From a checkpoint of a small mixture-of-experts model trained on Wikipedia: 64 experts in each of 13 layers.
Below are experts of layer 2 (counted from 0) of a mixture-of-experts language model. Rows are named router (the router's row for the expert), up (a neuron's input weights, with its number) and show model dimensions 0-127. Each number is 500 + 50 x the weight over its row's rms, rounded and kept within 0 to 999. Numbers have three digits each.
After each expert's rows: "gets" lists some tokens that make up at least twice as much of what it gets as of all text. This comes from a sample of Wikipedia text that the model never trained on. Tokens count by the router's weight.

# expert 35
router:478479471583510439534443487498403537558455484464560517504571430475507465485536456442541513552526551556425503519541509460431537589473465532518421541555451459418409480500531507397389494529517507494485508592647435532327577491520521529486507453501554537508518581505545495536506531493492454507513473439488430459508560478620444473543590469513544476522530581530508547454552497460408486466529
up0:526509649573579399446493433433429542452406529329455544402516436457469488490481504474552500456512489406516424559482534430477498576547494451403480484498444604502513523517544541413471497549489504454461514574540412548471509508603499522478457521503477464547566569497477611524474561531442473563484436528482488471504501502494538477508555510487441494539500484469582549546531567510465496488537
up1:532494499587504481475492480500508563500475481505613413452439460482524515506502508467526449509530523422521546450484466370553511506488472585486435442518453512508435530476515506446582563491472403612476558503571449405504598513518491334504519485483504452533520568482518533657550474504560486491478435559481488437487453549478495380553512508558546441531524548501534574592540415520543476509519
up2:460481513515591407493478484457497540537523502472525509525478507532549514504456517578456474498586515510486536476506479460505452573504612520493562435586536519530479463424538531479483490473453425494476522413570409465499489490508470511451556443468472514545520513480459622385581592459493603479511386642606457549588434575485490570465546555551489444533482490460547543432483436469437490426514
up3:519440422564527426438592555536450539457546510467548537440527365479583438479511438488456507468538494447452456482518454532439566527419518616533411538472494422486506561548570455460431560525533477511504549546514518518408524515522482548462456487487512572469388484521608493519489520486419525462491509484513657556487515476456493432500451481531475559522575454498464582585444550467523583519484
up4:552392526528468504517479597522603500456542530591464415517453439524596466528475465543519498529490530549488596457503436459545466475638578519471490462495590533532428582552513495470441442478520520470449547552557475368442478535574588497534517496478526451488517548421484382505476520493483530470512513558449462398533478496444501513436509579510517475533531575466472580462422428537493473435446
gets: "S", "A", "T", "D", "C", "R"

# expert 61
router:474409459554474482500498560492353512526438484533491447447530485455519463556566480468511475490607483480405493541525543457514560501493463484570437503566480456509416420502503522358482530497468567468427539550531446534399579423518536562471518472499520549476516551488575400538542513433494447559554473531527536405543517435566451488474553441568537478524543558503479592571539551434415483494572
up0:419459477523501471531612517551444567487481486521462492437492477551456504469461545416504527421554550493583517463636626475467583541477483548505464404488517489351475472457491476531487542417480465474368486578482539543524502444448510439559509550495612541525480536523528411463505564447471512562532449464412563544472509510492476504491430530586457550534548522478529496585487525447418492476499
up1:455470441485493477445539490476399503521507501541537408488454527511464561526656540473525534474524491475503465453399537441576557508492456507505543433562414512346487522453472524563458513533423594437486559546595422460498596480460538493514521480522456589535462410493464498473540553486460422615611508532543512456529531519507460555535474482503472495475506458484630488565475490517462440451522
up2:494501467487523478531452420540511496506454549569431460573630471522469518564559495430510456577513529559451442446464423471529379476594578441521480477624518461569522531519489524526498410525510460470550591608454550509515489483512528444449510475523552564478455533442604481434548539428482540454473501509491385417497474429584453503493535429442457510558532478522440547493591475507499453460455
up3:431541448494499411517551471560419553494485506637470434430453561502568501593517480496477514497568559499451485448496540491517557487464421465573394439456489445497480410479432484476408468470535505504431566547472454465476538595535511428445481583539577483546579497517465520566551496490547520518508495577521478550592433425497484508505428493518417465522625502473463555620496449487450484556498
up4:461487455504507519528481445580325500489473511502538517485433519534454526539518506457426484442492514375590491582470483399538524535454559498535456443481505625523460543519503525424452516518477529594471481504552504499458480523579482490508514478516556418555529472605566460552533419456586438503538511463491525511454477496513432539522537418478585504460619472534595477535506561460569405542431
gets: " F", "C", "A", " C", "S", " T"

# expert 14
router:478440435519580389514424534530510554517484530543473509497534518539500390551425455514533558521485512523387510549481451495497466623454544543537464569564470568486465419483519458408476465557443592460562547526537467474447496492525521458424606425502522577466540566512440455465516481540484512533473477443572499478545489528619447506443480455584541556489524592431513468532529603438419478452526
up0:482490502549526416468446501492530427484478527514561478424550417569581517541532462491566474576548459481445499450471657434494504515601521499526523492505541496402409453534438451547506554465500509484509513534336533461403487495531489384509510562501522519445505482507485451477492453500478522477571450597436520538557509467514510509472480511473461394536467571579525529474565430517566518384585
up1:521489452530612356465551534487485578492473475472512508475521419428623406578459491551458582490566543596525439510577446552506480493448543554581386542481449458499484523468517478455635529458510496489576529431502470563525448527489501519542577491494479471409465463476491506520480524543452446485471597511463464511512568531527561426456479454456406532468493608440490444541519537536500521534541
up2:524520533517518501431402555418493484430450463382571537422561566472494447485390462467511550577464489534534581547558495498497388475414492495501502515537461491454510578551460469485545470541511512519570544528495467511460461583489468437558560448589603477440561526409506464533592589543470597497539458462531490504533495559488452597532517497547439488465501516520535408434441540440460500413518
up3:579584477525513500515571480479545420488457519480416462475435478526503422484465459548474430561548511494491422500490483420612591452460472479543498540507561510398476518456482538362424500534488492518541470479469563450523457520511527448548587466487498515548541510472502462553577545504372505531486592466533511525495505548608460545472559556459510587520471586518544484588490560439395452402431
up4:534490448541551510523456546426502497509525542520464538503517520529543523538400449411468528471456487540480412562501576405592501461435609518481504514489532572506434464445452529441545528517473651469541501437520437496563450469500520455539438431418573558574549458527555419463516444520479497539572457510582438464581478523443512498447582541500518457412503422431510461509484630436543530518502
gets: "k", "th", "z", "d", "ch", " D"

# expert 20
router:510478478490453547496474577549430522533373453493600477529570549545511400463404455511528474489499520564372419480531457497476503487495364467596494539508501443444455407477530499430476504556505528418500498524590476571442508477552501528503524444499489548474569466510505488470530507474496550506584513463517534437593557497548416467487492408551583538438504518433553535528578515433420493419576
up0:482526541510511469462508522524504546508494433488467559517570487468535528548585529439480414509490543513385475451484514514459474575456385444554507519554545479479517472602442429503445549534458491512500554454549469534486447518583412478528559566480514543568588477489527479560457480450529478511452455450561442525572554377533350525483542481538454514415540523569472391534448596493372467495503
up1:515481404487495585451559595416502473587394481575599473547546565449509427341427463546469502455442498538483487475492500514526498432482463472572543514511560493545554502594524422545482484551480509477542444556517555544478475558530486525519526470521494432501591450395503511489525513530515496521493522490523473357530546528513474504470517489515531565345482581520483503459541446438427512480585
up2:461436453505495486460472532524515486557512506487479409420518368512421496454497450608531539671555538537445511525470561427546483476528484537487524490460486411555471438483571431546412420397474507505526549521457571475475518538509503417481489597467567388578478462511489513511522567565526557490548486462516524530532527500474479532491482395603494465484569518584524531498571455506394532491510
up3:553519474479470482456383487572470528532483486490464516562507530607453488434495543427483578553488447523544376461519497501373451484567418468608411536462451417446501491493539566481558494474553546479505497507496526397519490432429447503517499522461607568442581597466478451522477505492572519513552552541486526532523473466496418478463488478490591497476442525495614568488526439400490531551558
up4:521424442479494553563542545445452446493480472528493541563462494457518570494463494415510557463453533538469558410504511492533589445526561450639534419483408594473559435497566462419516530547542458480541531531585502474495564459513497508530539410395441559461517430415492554459528496406606534489474547537574480475508404474519473554461516508540547468507453590520564456420465520550440519453540
gets: "er", "it", ")", "ce", "ant", "°"

# expert 36
router:487483527483471393611543515491400495481481489556555475429629502532502435436488460539457556507474547494428435579516440507454489533413555475483406525572474522507474517447550460489464532562469591450503550468591476486502537474525644524455537521502555447442566460540481423462596456482568486523507414436522468525477558541481415533436498455567551441534544569472489486543466493417456517524589
up0:501498449506489541522521450363497503521417470425553549483565528549476395408465407493462555629554521434428488577506540497538477439434481463434537492396553575495532532477560472487501586470515517549536592521564571466529563497515537512401515506577591444440525564530544502550537500629458540487558491463485541428479516444437491468465538468521478394492446528511508479494478553525464494454539
up1:472474532452513444525480494446463441455559591422550361493546446484591566474485495525460522541532551464564556562405516512464465525455531520489516490541547526481369506474512441460492526520454499484540539469463519500558535540693487507418480518513489377440512474565451527589570530442508469592496488584541443462529518445476553485511464564546549410429488504439516464521427499471541554481541
up2:445449428509575549462486577555484488390473448525530540457587509541521442468475501491485470521486476525475474506668459527442478504422554490448420523497431515597585547528515530518458561539465540576529456414583427500528488451416461571516502452548564507437524456502455448432549468526535508495526518469468494473505542548336533472502548447495551512539601447471390467535525477526574508546554
up3:512468472485620498465530455394466487465454552478544459545517489472497396465571498454543481606482563417463495499558545457554429563434549486556524469480411489452529509461509545525552497529432528541465489508465383446493465614534522508480543451499602499467498440521541397505605506415531446566509504490532440549562522610453442538463562552476482438479507557437586450496541514437563557544485
up4:524531532505409438476540481481521436513464573443567536612519455541445499462503433435464535593478502500444474537462512432513567458475488445561435487419456485467449466477615512463477487429413579456498578540626511522498551520550532438470475544487490433511576541488486467546495367566504448456528543464428458459608479483472515494538520485597484416542490568526481467458491538479508583625519
gets: "an", "i", "ad", "ri", "ni", "ar"

# expert 60
router:448444513526575460610473498541449440531504450523536496444488562457506399458463419514519602540565608588388507534519472465516466579473583458548443493587463445488462411438525484519455377614432559493475523530550551518562576451521533555537509525403478524434489470546515503454542488468473529543511496516516464434499583469461422516551492467513512507463559525462536577557504547456484524425566
up0:545521570449510363539512407545511495426470530495516514535515502525445537387435426495582622543463478472490448606537432454464518480475539450428547438428422486509453507525625582458566551582416525485454507548522560502467556503447560446556457454571476530440459570511473531435510556504462566489500534481450507466494520443581415466573433438522535531474491518456531510485498441512522558493549
up1:541491576461533412475467439621461502573519447516466492497527508623428434613487568411587433464483552445495463455485469471582493538554493456541444575569472485508427460542564437515483415501493474463548509492475510482606483513504519429556444483461468512482592573555565509499525617516433456570493478554474480482449482481497478506566541509512435546451469393460522492501463612413473526509477
up2:477535465555542519579483473528469505554515461522499516543651565475497536454486396462529474520489437574485452519484538514421489450473369404528599490541595513563453446408454546484591476544505572467480406501495535516547488443551510561562545536446488525466576466567458539409528488467522512512533493493474463524513536491498571499466421505586469566534570462511486493555477467419375500397451
up3:564466501430557484483441537561549559594488371465485521475433467578504492588497497484496600467449545475454431453524434617528592532502571460522467419541557535462452465394582622487527458515395516509423498588559493474479469506481546518414515499498472546523515488460567374493551537573446530501462451482501490469474514492464451512480513498414420560519535428499467555513494453481545540455520
up4:445351482458521483589493526594477499495495491452538466450548550434513451468524429581491454420501568517484599539503535490513510572516464498412420412546486499647453523563526535516539457501552468560551529433465513591593436521567517595477488467451452482478503462537522439535602495477541469478510514537545472511442530457516419429504484510470437494426516418448401524531544573454553462500474
gets: "al", " and", "b", "ad", " P", "ar"

# expert 10
router:505455528548526455555450557517518493586497486579571455439621553452463405501468409566533439502584447510476508479502508479537531504448502566533461565507444475512542441482511492463340461547482567549407597503535459462406511445459539525450468404489523510451511563466529427441584508462545581499458479446488509422460482491564506446506486449635526493494545505510511524605495536493481492468596
up0:548470550395500519592481501465436406528498541557573417556525521484511561449521472536532532547614513465496525420455518562552426522506500508506563526496530513529531463401561479462397450554435508558520526511550496390422437427484455526424541533508520538431534529539496579464505557457486516553489575442437478515455530592526454448514513434517525470533484506581476576448472458564593434371475
up1:541393460546554553520514446517496405517479419469565502519582586524388554445595471502508488521553543504529430417502574446499549514389532369583540478496569470435530498552423565469517440489551521540517477508572533513434546491492509486488490462474432525486505555502530393504516570491391513524494590484460522455437534487504445543536362493476475560460430485453509534536546515505496553433553
up2:459473441487545501504520494499634551480527534475464456476597517470502519508560319545487499522520483474444473352498569518519425517467424559530482514474474481586506563553505471489407510469512513560423466489490523517450504475487453481458490532494547466494467549512532483504480540433491391583523521430529483519538527412650454522465485432623574463497627512554505478473525482498473567462564
up3:468540614491508514492446456517659453504502469516545540440578475468493482547478505462542437432481562530457523560506424496512564536497548536449543564513516437463578428593524562488463513524473446516533520428518400557412550523590490502477535469430549411451462411481486523482501563453444525540489444570419429477499491479575577362564579464481488507483465524407504505521526486518597510482546
up4:529448471458520475503473487581505616524461505579569468487498519495502486427465476398466513485520440572541489569425485599526536393497523489534499555620507582514533523517548483472429461459474429457561614464488531565381484468463600518527485529465468566540512486414505499461575493436562624399444492473486551533476403523548440457484452498424520543472446491507485579523518459483474473431532
gets: "st", "w", "th", "and", " T", "y"

# expert 27
router:525496523586474495552430511564477524523497507607504499490541546395479400483499442542579572451547551504466563506522487438412536505458567428496466514555471363485427522469464420500497448535484504518513598528604511461453491492457514459454522453502533539395530484503586487524526475486498545468507368532560485402490536446562460463520485444547587457559499609451532499513522509482414450421582
up0:443442460473450500527456526522546467532493599497532426484486400389532566496425493552558421560496468568480564583472532575461430480544444519553456445485512566597538530558462477482523462525467514455481464482502531484552529479467574547455567519402465487571474494423617402476538593486477592525541387480536396547527544529471496528499446471482531408394446518470553541482516466484521478510543
up1:497538595616525534506453481523496492554600527518561464464493523442580456490505547481561472429479513426462525517482518416513487503482495463615465475540408494439420514555498549501574514440502476507475545481502514397380498527451437449578534505528489494350469504456580505592532385412550513441425515521531476501549496445595517510492513506464598461505468526559562496433551577458526460532499
up2:579401557454530491615502576508508486542451518541439576467624559404474483447484430491472514487502511522468449511460501433524461458457539382484626454533463447480507506527551483498503511579486456498479539520436541513402450542587487556497525509499434486499489478532547519545511575460533354419463536565489536494404487479520441501500443567499589438547484481530555576555569468567473530431527
up3:558530447499513453488553428568436515555451393544426468426504554513424508539538483538567562524517616511479499378421511487523543538466581481552515552510555383512490408539466502494517446441421556458472463448494447555519606517517500453493531515528539504508481516502516499484407516383559580515508548496488497428540497525416494517499548515555607550508509532455476452490413515601457442438589
up4:485541470458500408520610499496384453488450505511432496570478495481418462477476557596534526549529492582553505478455522502580591518458565475495537496622486559421557486523477438476459450492461522420503473568624519579524480565535550485458401439501438487452479443564564582536490482461419515539503401460573610420532524488473507481482429507468473507496523533446455414563482507483496531483556
gets: "d", "th", "or", "w", "ho", ")"